{"activation": "swiglu", "balance_loss": 0.00206, "init_std_router": 0.0105, "optimizer": "adamw", "lr": 0.00153, "batch_tokens": 65536, "seq_len": 1024}
Below are experts of layer 9 (counted from 0) of a mixture-of-experts language model. Rows are named router (the router's row for the expert), gate (a neuron's input weights, with its number), up (a neuron's input weights, with its number) and show model dimensions 256-319. Each number is 50 + 12 x the weight over its row's rms, rounded and kept within 0 to 99.
After each expert's rows: a language model's description of what the expert responds to. This comes from a sample of Wikipedia text that the model never trained on.

# expert 12
router:66 42 58 34 46 63 46 68 55 49 59 42 45 57 56 42 46 36 36 55 54 61 57 51 22 47 60 25 34 59 44 37 57 42 65 45 41 61 54 55 76 35 50 39 84 54 28 49 36 47 61 35 62 51 59 37 44 56 61 53 58 72 51 44
gate0:52 32 50 38 61 63 62 62 70 28 51 41 42 42 60 36 41 58 63 64 55 47 42 61 40 53 50 41 31 36 29 54 46 49 58 57 42 64 35 63 28 46 60 50 26 51 63 57 42 49 47 70 59 63 36 47 39 51 59 35 51 35 60 34
up0:40 44 41 70 57 46 47 66 44 80 53 67 43 58 38 62 54 78 43 65 48 57 40 37 44 43 71 28 79 55 53 34 52 54 44 51 61 69 78 57 47 37 40 37 32 39 26 44 71 41 32 39 38 63 74 42 60 46 36 44 44 46 33 39
gate1:61 55 59 49 49 62 51 46 42 58 48 58 58 46 66 47 65 42 56 27 47 50 51 41 65 50 61 77 56 58 52 50 57 71 57 38 60 40 34 49 74 55 52 71 57 38 49 52 23 59 61 43 48 47 62 35 62 43 35 60 72 48 24 40
up1:41 53 48 42 59 60 52 69 31 34 50 49 36 48 44 59 55 37 41 51 64 55 54 51 65 61 72 53 49 42 56 19 45 48 37 65 41 40 45 50 44 39 52 43 56 58 49 73 56 52 46 44 48 54 50 42 65 52 31 33 58 63 58 33
gate2:49 38 26 65 46 33 49 61 63 47 39 53 27 43 32 50 64 47 52 59 41 51 37 60 35 57 63 39 59 60 48 30 47 40 52 36 49 47 66 64 61 28 60 56 27 50 63 53 72 43 41 44 40 54 41 48 51 65 68 40 52 40 48 59
up2:50 56 71 39 29 50 52 28 45 22 44 66 51 52 34 43 49 45 49 42 77 50 44 41 56 55 51 56 38 40 62 41 30 36 48 54 51 63 42 67 59 60 56 52 30 43 51 55 45 43 50 57 45 28 46 61 42 53 52 33 51 43 37 74
gate3:55 60 53 78 62 46 50 59 34 36 40 49 35 35 59 49 62 49 55 44 42 72 50 60 59 41 52 59 45 50 38 50 53 49 45 56 51 48 39 43 48 65 54 43 37 38 55 65 61 55 56 51 46 58 49 53 66 35 46 49 59 54 40 67
up3:66 34 60 66 40 32 46 45 49 40 52 41 13 64 46 58 41 63 55 62 42 47 52 49 43 38 58 62 45 88 50 59 61 50 66 45 53 54 44 56 44 41 64 64 77 24 32 66 53 69 79 28 87 59 50 57 42 43 55 48 47 51 44 50
gate4:55 74 43 70 71 45 47 66 61 42 52 40 47 52 58 44 50 59 66 32 48 25 47 71 53 78 53 61 61 40 37 42 52 67 39 55 50 58 53 45 56 31 49 36 46 21 51 40 44 55 66 75 45 56 65 45 43 35 46 53 56 28 39 36
up4:46 56 69 56 47 39 44 77 48 45 53 36 45 40 34 57 42 49 56 54 49 38 46 48 65 41 48 46 63 23 71 46 45 59 27 29 82 55 35 52 46 49 50 19 44 50 27 54 62 61 52 50 32 55 53 33 45 47 46 43 56 55 38 63
gate5:76 68 53 37 56 65 35 55 64 38 59 32 54 62 45 45 50 49 71 44 63 57 34 43 63 25 55 63 48 50 49 66 45 49 61 45 67 60 42 57 63 75 49 33 51 36 24 25 34 70 43 58 66 44 53 71 50 43 47 45 51 48 37 12
up5:41 56 50 62 44 42 58 63 31 47 55 45 26 45 81 41 52 43 50 45 34 64 44 68 45 50 39 47 52 53 49 56 34 23 36 45 42 48 41 65 62 41 44 37 50 53 63 49 61 53 45 20 62 30 41 36 73 53 30 53 49 51 33 55
It responds to: Opening fragments of longer words, mostly prefixes like re, un, dis, non, inter, pre, con, split off before the stem.

# expert 19
router:41 34 58 70 40 55 55 49 41 49 50 53 47 55 30 70 61 43 24 41 53 77 60 55 25 41 58 61 38 58 62 49 61 51 56 45 76 64 34 36 43 34 52 40 58 20 59 41 60 50 26 43 55 54 36 65 57 65 60 43 38 54 57 49
gate0:39 63 48 42 38 50 52 63 48 51 19 35 35 60 22 57 42 48 34 45 40 54 26 41 51 65 44 59 74 36 65 51 50 45 39 25 49 66 34 49 54 59 40 70 44 37 49 30 51 55 65 63 70 59 47 50 43 57 57 25 58 44 43 60
up0:63 45 68 45 43 44 40 33 54 58 55 45 30 48 56 36 43 56 51 73 64 33 44 63 41 30 31 49 58 60 20 56 44 50 49 53 43 34 64 58 66 43 65 58 44 49 38 62 47 43 51 42 65 49 49 37 50 37 54 40 73 44 56 82
gate1:42 49 47 47 42 73 68 75 58 60 38 32 33 44 64 65 56 49 45 48 41 49 38 27 49 73 77 42 51 54 58 55 46 55 60 61 42 50 57 28 37 52 47 73 54 56 47 51 69 55 37 17 45 76 61 52 53 53 42 54 45 55 40 62
up1:42 53 67 36 48 46 30 46 47 37 47 51 46 66 52 27 34 20 38 49 47 54 49 43 67 48 36 44 57 52 64 54 45 54 52 50 63 34 58 46 49 52 50 36 33 44 43 61 52 56 55 51 69 62 63 57 49 64 45 59 44 62 57 39
gate2:59 39 36 39 50 68 36 67 47 48 56 37 58 50 74 70 64 36 59 49 35 63 40 42 40 43 64 51 66 28 38 55 58 48 59 58 59 42 40 51 55 61 51 41 39 69 42 35 51 59 69 37 61 43 68 29 70 74 57 57 51 44 61 42
up2:66 41 42 41 42 45 66 33 46 37 49 43 58 50 66 32 46 53 43 34 51 31 42 75 62 48 66 60 46 44 61 18 48 27 48 63 47 41 35 66 41 56 49 36 61 32 70 56 71 37 59 45 68 62 33 54 39 57 49 42 33 74 56 56
gate3:58 51 64 44 75 60 45 33 36 61 53 50 55 48 61 48 65 68 51 55 56 64 65 37 38 62 69 65 48 36 26 70 47 55 57 45 30 54 46 37 59 53 54 28 58 56 62 55 48 51 46 49 62 55 36 57 58 59 42 62 55 43 43 29
up3:49 56 49 59 49 29 39 46 48 66 57 62 48 57 67 47 42 57 40 63 37 50 67 65 69 37 56 53 52 39 48 22 65 61 46 47 34 46 75 66 33 48 52 27 44 39 67 53 67 41 49 73 48 47 32 37 41 68 54 55 26 48 55 28
gate4:57 50 29 68 45 56 25 27 52 68 47 44 55 47 73 54 40 73 58 52 48 61 46 60 56 61 53 61 33 61 61 70 72 41 52 43 35 42 41 54 38 66 51 48 40 68 45 55 49 43 42 40 63 58 58 61 24 42 52 35 50 45 38 59
up4:39 57 50 68 53 51 48 52 48 56 64 30 57 38 67 55 40 51 33 46 48 70 44 51 45 62 28 34 39 65 70 48 54 52 47 43 47 50 26 61 44 60 51 61 43 50 37 52 54 26 55 48 43 62 25 47 53 63 60 50 49 60 64 35
gate5:55 46 45 42 55 49 56 69 51 59 40 52 47 50 40 30 43 36 41 51 38 40 36 30 51 61 58 29 66 38 56 55 70 62 52 53 50 67 48 31 52 56 49 55 49 45 71 58 68 72 38 73 58 76 38 65 51 54 56 65 23 72 56 42
up5:51 63 53 43 55 68 50 44 49 52 62 49 68 41 43 41 27 46 69 62 38 58 43 52 33 52 42 34 43 27 43 30 35 46 55 53 43 37 35 50 36 56 53 61 69 62 54 58 56 54 41 54 46 35 52 67 42 54 53 50 54 37 50 56
It responds to: Nouns after as or the that head of-phrases, such as part in "as part of", number, one, head, host, plus census percentages.

# expert 20
router:46 56 73 50 67 51 62 45 62 58 37 35 29 76 44 76 47 56 67 52 34 66 61 66 50 40 51 50 52 43 61 70 62 48 60 75 47 77 68 46 47 65 61 59 48 41 39 46 48 47 42 46 41 40 63 16 63 29 67 55 45 49 49 30
gate0:71 80 60 44 50 41 60 56 62 53 47 58 39 39 49 55 55 57 48 56 56 55 53 66 59 50 35 44 53 52 50 58 37 38 53 41 62 53 41 36 38 46 48 47 55 46 54 52 35 48 50 38 34 54 56 46 76 53 55 41 56 69 44 67
up0:66 42 58 51 66 49 63 42 40 62 74 45 85 59 42 49 50 54 23 40 38 65 39 44 54 52 32 40 51 52 70 35 45 64 51 41 56 60 53 52 66 58 49 39 50 46 69 71 49 56 55 64 44 66 35 62 46 71 36 37 53 39 53 52
gate1:43 50 44 32 37 29 56 58 51 52 56 63 42 39 19 44 30 36 66 52 47 41 48 42 29 52 50 30 76 27 50 77 42 73 90 57 45 34 44 31 62 65 60 47 49 27 69 34 49 56 50 42 70 61 47 58 51 48 39 57 72 45 68 57
up1:42 61 68 47 43 53 55 54 43 56 69 48 62 64 44 44 38 69 62 34 69 48 42 59 60 42 68 46 44 29 57 68 35 43 57 48 39 75 52 47 52 63 41 68 46 67 78 61 67 53 58 54 38 28 69 55 36 49 48 57 70 39 46 42
gate2:50 63 62 32 21 31 37 45 59 45 53 69 22 56 55 39 28 51 55 52 49 42 53 54 63 74 61 61 51 75 50 43 52 44 56 49 48 50 55 32 51 40 47 58 57 34 33 51 47 41 67 50 44 54 24 61 41 48 66 46 47 57 54 46
up2:42 40 52 25 41 40 42 52 67 33 57 48 65 34 61 38 52 66 58 61 45 59 59 56 47 47 51 50 27 47 59 51 36 35 81 35 68 70 59 20 56 52 58 71 74 49 39 51 32 57 67 42 56 59 00 47 35 45 59 53 51 55 31 35
gate3:43 37 47 56 48 59 61 20 60 50 41 33 53 71 57 46 55 40 35 51 68 57 55 56 53 50 57 41 60 55 46 51 79 68 45 53 53 40 77 35 46 36 49 51 32 64 53 48 45 48 58 62 64 52 43 40 68 50 62 36 31 39 60 59
up3:53 68 53 22 48 64 44 68 55 46 61 46 41 57 50 50 32 60 45 55 44 66 40 37 48 53 40 53 69 52 50 65 40 58 71 70 65 51 28 41 47 37 38 59 60 62 70 51 27 24 53 57 36 50 68 48 36 55 67 46 32 44 59 64
gate4:71 41 57 76 50 48 54 63 51 50 58 41 50 49 66 47 55 60 65 48 57 44 67 64 67 43 51 66 35 40 52 36 54 60 62 57 35 70 56 51 31 51 51 54 36 58 29 67 49 43 53 31 64 47 25 35 43 44 50 53 47 47 47 35
up4:37 21 57 59 48 44 47 37 69 53 63 51 54 53 28 58 42 46 42 59 43 42 62 57 58 63 48 46 55 45 46 45 54 70 51 51 32 44 60 42 56 52 52 59 47 73 58 46 23 64 74 59 39 48 55 40 63 50 48 82 52 46 49 62
gate5:61 63 52 58 44 57 44 61 45 35 68 42 51 44 54 39 62 20 57 43 31 49 53 65 31 44 34 32 40 46 48 59 58 60 56 54 47 46 79 49 64 47 49 48 48 53 50 51 41 43 55 43 66 48 61 39 50 54 65 46 66 47 48 43
up5:69 42 55 53 47 54 50 35 45 57 67 47 69 48 52 52 58 41 43 60 60 44 47 51 67 52 64 33 47 47 37 53 79 50 73 40 41 52 63 46 42 36 55 65 53 53 49 28 36 58 52 57 52 54 73 33 27 59 59 52 50 42 51 51
It responds to: Articles, possessives and the adjectives after them in prose, such as the, a, his, its, and healthy or unfinished.

# expert 7
router:46 45 27 55 60 63 61 44 44 61 57 63 66 57 87 33 43 27 57 42 71 59 56 57 51 46 44 40 56 63 63 50 33 52 42 54 58 37 34 60 66 48 56 62 54 71 64 33 38 28 54 53 63 41 30 38 58 47 70 48 47 45 42 29
gate0:25 58 46 47 46 56 35 28 52 44 46 54 55 55 37 56 55 58 44 19 52 61 58 54 33 48 42 38 53 50 69 76 30 46 60 58 63 65 42 39 55 69 46 49 69 65 29 37 51 51 61 32 52 56 43 63 52 52 64 43 35 61 55 40
up0:66 35 45 52 29 77 27 49 37 52 44 46 43 68 45 46 34 39 66 65 57 63 64 43 46 48 71 28 56 43 47 51 59 32 44 40 65 53 59 60 53 40 52 57 54 65 39 47 50 52 34 48 51 42 46 45 31 61 66 46 37 54 30 44
gate1:58 45 49 58 39 51 41 69 60 56 49 64 47 44 52 42 42 72 38 59 61 42 52 47 70 30 48 51 72 36 48 49 27 50 65 41 50 63 40 50 51 43 46 53 41 53 71 57 40 32 43 46 47 53 56 57 39 64 42 57 36 67 48 32
up1:30 44 52 45 19 81 63 63 43 57 56 58 60 39 39 46 33 48 52 43 58 59 52 50 41 64 68 55 47 44 50 32 46 47 48 34 45 54 48 45 61 40 51 48 60 55 49 55 54 59 25 42 55 66 55 41 57 56 64 26 73 65 42 66
gate2:43 44 46 58 40 40 60 40 34 33 54 57 50 38 52 52 47 75 43 37 67 60 48 68 53 48 48 65 68 45 60 40 48 50 59 63 81 46 43 51 40 46 46 45 63 42 44 41 48 59 47 45 48 65 57 52 61 51 62 52 63 42 45 39
up2:64 56 51 49 62 53 46 50 66 49 55 41 74 51 51 47 55 27 51 37 47 62 26 29 65 59 48 45 49 49 48 38 45 53 49 55 45 21 51 60 56 48 51 60 48 38 45 21 42 46 72 36 32 43 60 64 40 42 66 57 47 58 73 42
gate3:45 84 41 51 54 70 77 42 46 77 48 59 60 53 42 51 41 44 55 36 55 55 27 44 44 48 34 22 43 58 56 54 50 61 59 53 44 59 60 50 48 32 42 32 72 61 37 50 40 56 43 52 54 24 29 59 79 70 59 55 44 37 81 58
up3:76 61 41 35 45 80 71 36 31 60 59 58 47 61 48 57 58 56 42 58 53 44 39 51 45 48 67 11 52 58 62 57 52 53 44 41 64 45 42 44 61 41 53 46 56 60 62 60 56 48 68 40 47 51 55 59 54 46 54 70 42 55 47 28
gate4:64 57 54 42 56 57 53 40 48 50 40 45 46 43 44 40 71 71 50 42 63 56 65 63 76 48 59 58 35 40 55 64 58 56 59 32 55 42 40 48 48 32 55 56 31 70 50 52 33 41 47 55 55 58 26 46 51 54 53 38 46 46 53 34
up4:50 42 41 32 40 36 67 48 70 60 74 43 55 44 59 49 52 81 68 51 49 33 57 24 36 44 54 51 49 38 45 55 47 61 78 57 46 54 47 59 36 33 50 42 53 63 38 83 45 26 43 53 53 57 50 46 65 38 44 48 77 28 67 43
gate5:63 61 26 52 60 50 45 57 75 60 29 51 41 62 45 54 53 54 50 36 53 31 52 52 41 40 52 43 40 37 41 48 49 62 65 55 51 62 55 65 65 42 53 34 38 43 47 44 25 44 55 50 53 28 47 78 50 37 50 24 34 43 57 73
up5:43 56 60 42 43 33 46 68 61 42 53 67 38 54 57 57 78 46 37 50 48 27 61 39 42 39 48 68 24 58 63 36 54 66 58 55 36 45 48 42 47 57 53 73 56 53 45 54 93 60 60 48 38 71 59 59 63 62 33 46 69 49 54 60
It responds to: Capital or single letters and word pieces inside romanized Chinese, Japanese, Persian or Celtic names and titles, like X in Xulun or the k in kyōiku.

# expert 17
router:48 76 42 51 72 37 58 49 53 52 51 38 57 46 51 59 49 63 54 40 57 41 67 48 55 63 37 51 48 55 36 58 39 51 47 62 42 47 48 54 46 39 55 43 48 53 42 48 47 47 45 34 55 48 41 56 61 43 47 65 39 41 51 69
gate0:47 43 74 67 43 66 48 48 57 45 56 46 51 42 53 47 67 59 49 30 51 63 63 46 35 31 55 46 44 57 51 55 55 55 38 50 51 49 59 43 80 54 45 44 34 39 42 35 65 26 36 46 45 50 43 49 62 31 55 62 58 57 39 72
up0:59 45 45 40 43 45 45 61 56 56 58 36 44 60 33 60 50 45 32 54 44 51 39 56 41 59 64 53 41 67 49 32 68 56 63 36 55 50 54 49 31 67 48 50 74 59 56 47 54 59 58 69 67 55 70 58 20 49 43 41 56 60 73 26
gate1:77 49 49 44 42 55 41 40 24 57 59 36 52 52 43 57 68 49 57 40 54 52 64 50 46 47 39 61 51 47 28 41 49 56 86 43 51 25 46 59 50 65 56 41 45 51 80 51 54 56 38 33 53 38 62 31 44 27 52 53 43 45 44 68
up1:56 63 60 46 70 39 63 53 41 39 52 24 55 33 60 44 46 83 55 59 51 60 73 43 57 43 36 51 41 38 14 45 23 39 65 50 48 17 26 61 55 45 57 44 48 67 48 54 43 51 57 38 59 55 56 56 58 47 54 59 58 58 44 65
gate2:26 48 59 23 47 29 35 51 52 63 47 33 54 65 44 61 55 66 44 69 52 64 68 49 47 42 47 67 80 30 56 67 39 55 52 70 42 44 42 47 65 41 42 50 33 54 67 49 48 36 63 82 55 39 25 41 45 45 67 51 46 60 49 49
up2:40 44 69 49 57 42 59 48 68 56 70 47 37 49 64 56 42 32 43 32 41 64 45 46 46 34 51 40 49 77 40 39 54 41 37 47 53 27 42 42 77 47 47 44 42 44 59 76 43 47 50 51 42 35 42 59 45 46 38 37 73 56 49 63
gate3:49 62 51 55 64 50 65 25 48 47 73 34 50 45 66 47 53 69 44 44 37 42 36 51 78 60 54 47 49 59 39 57 49 39 62 63 27 50 45 76 60 60 51 62 47 37 49 42 58 46 24 45 51 60 29 29 49 49 60 42 42 72 46 63
up3:66 50 51 58 47 39 56 66 37 57 62 50 68 62 44 48 63 49 36 47 47 53 46 55 39 57 71 65 48 32 52 68 63 47 68 47 64 40 46 47 31 57 43 40 26 61 52 38 46 66 77 44 28 61 60 47 65 42 49 56 54 61 46 57
gate4:44 52 42 62 67 33 67 63 63 63 56 39 71 60 83 49 67 54 45 40 75 32 63 43 40 37 23 46 45 55 41 60 43 63 45 32 22 25 40 58 56 52 54 39 68 54 34 61 60 48 55 30 50 56 44 50 55 35 68 52 34 59 48 38
up4:41 46 37 77 47 64 37 46 58 56 30 37 53 42 54 51 64 53 71 47 29 63 36 35 54 69 61 47 46 49 55 59 34 42 68 34 54 57 61 48 36 69 56 37 50 45 53 72 51 61 26 48 51 56 48 52 52 57 55 41 48 41 70 76
gate5:55 58 64 61 60 51 39 52 45 38 51 62 43 45 23 60 36 54 38 65 14 50 30 33 55 40 44 31 66 50 50 49 81 43 69 47 41 37 62 25 31 50 45 50 53 39 57 45 38 53 32 71 51 62 55 54 65 60 55 50 44 65 63 69
up5:39 53 52 38 44 60 60 56 50 68 48 38 50 54 64 60 61 43 31 35 74 56 54 60 57 69 51 65 66 38 54 67 27 53 51 44 61 67 29 72 53 47 55 38 64 54 21 67 85 32 57 42 48 33 47 59 62 39 48 67 52 57 31 42
It responds to: Spaces, punctuation and name fragments in species info boxes, mainly the author and year after Authority, such as Ragonot, 1893 and R.M.

# expert 14
router:47 55 65 62 45 41 17 46 34 62 60 49 52 69 53 68 45 43 41 55 39 48 52 43 38 61 48 62 39 51 28 61 77 55 69 77 35 32 68 56 53 52 59 60 65 53 40 53 33 52 46 43 72 49 59 26 36 55 43 37 57 33 52 56
gate0:43 65 53 43 55 40 46 66 68 54 60 41 47 54 44 60 57 60 51 47 55 46 58 63 55 43 60 57 39 61 28 60 46 33 59 62 77 65 43 47 63 46 49 58 66 31 45 53 35 54 45 48 53 35 64 40 47 41 69 38 39 33 34 47
up0:53 33 28 59 50 57 35 46 38 48 41 53 45 49 75 52 59 57 36 57 53 49 59 80 48 37 24 68 41 44 47 58 55 27 51 52 71 63 64 61 52 40 42 47 48 50 54 48 55 54 61 40 58 38 40 36 53 53 60 57 54 35 24 59
gate1:43 47 44 58 50 65 58 62 49 40 59 45 50 51 48 45 58 46 50 43 47 64 60 41 52 47 54 37 23 55 46 68 47 63 65 59 33 49 40 46 37 69 41 62 61 56 46 55 84 50 51 67 72 55 43 37 43 41 40 60 43 45 38 26
up1:29 54 67 50 33 63 42 44 65 56 38 70 41 49 48 53 49 52 47 50 56 45 66 60 29 61 64 49 34 50 54 40 60 39 52 51 41 57 80 66 36 57 54 50 74 61 37 67 54 47 48 49 53 59 53 41 40 35 67 61 59 55 34 36
gate2:47 38 67 57 57 49 66 48 53 58 35 44 48 51 44 53 61 71 62 50 28 57 65 64 33 43 56 55 52 37 30 35 72 41 51 43 63 64 60 28 44 74 58 63 54 50 36 39 65 25 42 39 33 58 33 42 52 58 32 48 37 27 29 54
up2:67 58 49 43 64 47 55 51 67 40 61 54 62 54 54 53 44 43 55 54 56 38 48 41 34 51 59 45 71 62 63 39 42 57 44 53 46 35 43 55 51 49 49 56 48 38 54 49 23 33 31 63 46 47 74 78 59 44 62 46 62 43 70 61
gate3:35 71 42 45 40 62 34 71 61 47 44 55 41 27 39 47 56 45 36 48 26 27 56 71 42 39 47 50 38 33 49 32 45 28 38 46 73 42 54 48 52 47 44 50 56 53 27 53 30 72 62 48 43 60 45 54 38 54 55 56 65 55 49 78
up3:67 44 68 40 57 92 51 60 26 64 44 39 50 42 72 50 54 43 49 46 57 32 41 62 49 35 53 56 50 53 42 59 62 39 41 32 53 48 65 67 65 31 59 51 70 44 49 33 37 56 64 52 66 55 28 47 29 51 69 52 54 43 54 28
gate4:57 25 41 43 77 47 53 37 60 42 38 48 57 53 47 43 55 55 57 71 45 57 48 49 54 35 44 35 46 40 55 69 53 23 37 32 54 35 41 66 27 51 69 43 49 52 53 47 84 73 36 31 51 48 25 46 59 47 59 39 67 66 49 52
up4:54 69 53 59 47 67 33 57 48 58 62 67 58 46 44 65 35 47 61 61 46 56 41 38 41 57 49 55 59 63 44 62 62 54 59 57 60 54 67 49 53 36 33 45 66 48 63 58 22 52 65 53 57 57 70 46 47 53 62 50 47 18 52 45
gate5:76 48 12 60 53 51 49 63 57 62 44 67 32 36 34 39 57 59 50 35 40 40 29 61 55 40 44 44 53 29 67 64 38 57 56 45 47 49 41 63 36 44 56 50 56 54 63 58 65 44 48 42 56 59 39 35 58 20 44 61 57 49 51 67
up5:60 55 47 66 80 55 55 46 44 75 54 62 52 38 33 46 50 72 50 48 41 55 34 33 39 52 36 42 54 46 63 48 47 67 54 68 39 37 48 52 42 61 60 49 66 60 63 56 59 29 38 54 46 44 60 39 45 33 31 66 56 44 54 60
It responds to: Words inside titles of songs, albums, shows, games and company names, such as Love, Night, Records, Your.

# expert 9
router:54 73 34 46 77 52 65 51 54 60 74 62 52 57 41 45 62 48 54 51 41 48 42 50 50 50 39 42 58 54 27 48 60 50 41 59 53 71 60 45 45 41 54 50 52 43 34 71 23 50 66 44 51 63 60 56 65 62 38 49 50 60 66 40
gate0:68 52 43 48 49 54 37 48 50 44 50 34 50 63 43 53 44 65 39 54 25 52 38 26 33 46 59 26 37 67 70 48 35 50 50 57 54 57 33 40 55 70 33 51 51 42 56 42 59 43 24 50 30 49 28 51 45 70 77 63 30 35 55 55
up0:26 48 55 41 28 44 21 37 50 54 53 60 53 54 61 57 40 48 56 57 58 68 43 44 40 69 31 65 70 49 54 44 39 64 59 50 33 82 68 70 41 34 42 52 44 36 43 44 53 62 67 46 41 53 73 61 22 67 49 54 39 56 33 32
gate1:30 56 38 46 59 47 34 51 51 47 50 48 45 51 66 55 57 27 59 44 50 47 45 52 41 51 47 59 51 38 38 54 45 21 44 52 23 50 56 62 52 34 39 53 41 66 49 47 47 36 31 54 68 48 52 34 67 53 54 60 44 52 47 30
up1:54 56 49 61 71 44 29 28 81 33 46 62 49 56 51 51 59 45 40 42 40 44 40 35 58 38 36 51 70 32 59 44 51 37 38 51 39 51 68 71 62 51 49 50 44 55 42 62 50 43 50 47 40 36 65 42 63 57 38 59 50 57 44 53
gate2:46 53 36 36 46 70 60 52 33 56 54 55 36 52 59 64 36 58 76 63 44 52 60 45 79 53 56 53 63 53 48 42 70 51 41 49 56 60 66 57 63 51 52 68 67 59 57 51 40 59 61 27 65 38 48 47 50 37 42 41 39 36 36 54
up2:50 53 51 44 58 63 46 49 34 75 54 58 45 53 46 46 54 55 60 60 55 40 34 43 70 67 42 54 51 43 45 47 59 65 33 53 54 57 56 42 56 58 50 81 47 71 60 65 54 50 51 43 49 35 46 57 37 53 54 48 58 43 64 58
gate3:58 64 62 57 35 38 51 54 46 45 63 75 22 51 16 51 54 52 45 63 24 82 44 46 48 57 38 52 48 42 51 59 46 64 75 78 47 43 54 43 28 42 52 28 40 46 52 61 52 45 52 47 61 56 40 41 71 53 49 65 43 67 67 40
up3:51 63 58 47 72 54 51 52 79 44 54 63 32 59 49 53 35 45 72 62 24 73 65 35 64 48 33 47 46 53 43 56 41 57 61 52 34 44 38 39 29 34 53 56 55 65 44 55 47 75 60 67 57 36 52 62 62 67 37 39 53 46 45 63
gate4:24 73 69 47 54 60 42 52 69 43 35 58 42 48 35 56 59 63 37 59 54 68 52 58 46 37 44 37 39 30 40 39 72 75 43 75 53 46 67 25 58 41 49 53 42 49 62 68 40 49 62 61 26 68 41 51 55 34 62 51 43 47 44 54
up4:38 53 17 49 41 54 62 37 43 52 28 42 56 34 32 50 46 43 55 67 33 52 34 32 60 49 50 50 49 57 54 75 36 54 49 40 53 45 57 59 36 58 46 69 65 25 73 48 51 76 49 69 46 43 42 46 28 43 47 31 51 40 48 69
gate5:60 70 65 53 63 53 41 53 53 33 58 74 35 65 26 51 55 49 40 37 47 59 51 33 58 34 48 59 48 23 31 37 42 45 54 74 50 48 51 43 51 43 49 30 46 39 35 34 73 42 42 33 37 71 60 63 62 45 42 52 62 52 61 53
up5:54 59 59 75 59 72 59 28 40 47 51 59 31 59 38 56 55 54 31 33 37 59 44 49 58 57 53 75 44 43 37 45 66 56 44 36 86 24 33 53 60 60 48 44 46 43 56 55 47 52 42 57 37 47 48 52 56 59 56 50 47 36 67 63
It responds to: Abbreviation pieces and short words before a period, such as U.S, No., Vol., Jr., Dr., v., i.e., often in citations or legal text.

# expert 1
router:23 58 56 46 35 63 60 62 69 48 22 59 74 48 60 60 45 44 32 58 55 41 56 42 29 51 42 30 45 44 64 67 49 50 70 38 48 28 70 51 38 49 55 49 32 46 25 47 60 41 57 58 18 62 50 41 44 59 51 57 50 58 69 53
gate0:45 56 63 57 50 20 46 69 62 39 55 46 62 57 50 55 51 57 58 62 44 40 42 74 53 38 53 50 24 51 30 55 30 48 70 56 47 68 47 66 40 46 48 58 65 75 43 78 45 55 43 48 58 43 50 38 33 50 46 51 55 55 55 51
up0:53 51 47 39 58 56 52 61 30 65 47 45 50 48 50 46 48 47 49 46 53 59 57 39 52 48 45 35 60 53 57 57 65 35 38 59 47 26 48 41 39 67 59 40 48 61 53 17 56 53 59 54 61 50 63 37 44 57 45 30 50 43 43 52
gate1:67 64 79 59 36 54 50 68 39 51 55 41 64 63 60 50 50 71 58 54 57 45 59 36 51 50 73 47 77 47 51 57 42 61 65 47 30 43 50 44 55 57 57 60 34 51 44 53 70 42 58 58 66 44 75 51 57 38 57 67 45 48 63 33
up1:62 51 81 48 46 58 58 53 62 46 42 53 48 53 57 56 65 58 45 78 61 45 47 36 53 31 61 58 71 63 74 39 54 40 53 32 41 52 32 39 44 58 52 45 43 38 47 49 44 50 75 51 40 47 43 43 38 62 30 69 51 42 64 53
gate2:60 47 61 44 46 39 50 37 44 36 51 55 51 50 74 54 54 64 55 62 51 35 71 56 52 49 67 72 57 54 50 39 58 66 50 56 48 45 51 44 55 61 43 54 34 40 41 42 58 46 52 27 51 50 30 58 42 52 33 44 51 43 61 45
up2:58 59 50 43 40 51 34 42 44 50 42 40 22 68 60 43 44 67 65 54 59 41 43 63 45 54 36 51 41 83 59 77 53 70 47 46 57 30 64 48 50 76 58 53 52 61 56 46 41 29 54 35 75 57 59 47 48 61 80 54 42 28 55 49
gate3:59 44 31 42 49 59 59 55 33 65 63 53 54 43 39 39 43 58 49 69 42 40 63 55 40 63 37 35 46 59 67 71 37 69 50 60 69 47 55 55 66 55 56 61 48 30 61 37 36 56 58 37 61 55 56 52 74 46 65 44 31 51 63 32
up3:40 54 74 41 44 67 60 49 48 64 39 46 55 51 33 42 47 30 45 65 68 34 68 50 41 44 49 51 64 46 66 70 60 65 66 60 78 56 79 47 61 61 46 54 48 45 46 45 44 60 70 56 12 51 67 39 54 22 58 64 50 49 53 51
gate4:46 48 53 63 68 54 55 46 48 45 37 39 61 41 45 50 54 70 23 65 56 51 41 57 48 51 32 40 53 39 43 35 39 29 59 58 60 49 49 42 42 42 56 55 40 48 51 43 49 40 46 63 48 51 66 53 54 53 51 38 66 45 34 72
up4:54 47 62 65 58 32 72 59 65 63 60 64 48 50 72 69 54 50 32 52 48 57 62 75 49 68 50 38 43 73 26 50 51 44 71 57 36 36 45 37 53 67 50 45 43 69 66 35 30 42 59 38 49 39 41 33 46 54 44 69 55 46 50 70
gate5:43 61 50 47 64 58 40 48 53 38 49 06 52 62 61 58 39 59 68 67 42 66 42 66 64 53 52 56 32 53 55 55 47 52 58 59 40 41 59 44 62 42 55 49 39 50 45 68 46 59 47 62 60 51 54 43 55 95 46 81 44 34 72 57
up5:53 50 53 61 63 48 68 48 49 70 31 57 40 46 40 56 51 44 33 51 54 36 39 44 47 23 51 41 49 60 43 39 42 64 46 56 28 72 53 28 39 52 51 58 48 43 64 49 54 55 72 58 45 42 39 67 38 52 31 29 38 68 31 47
It responds to: Common nouns and noun endings after articles or possessives, especially abstract or domain nouns such as water, development, discrimination, organization.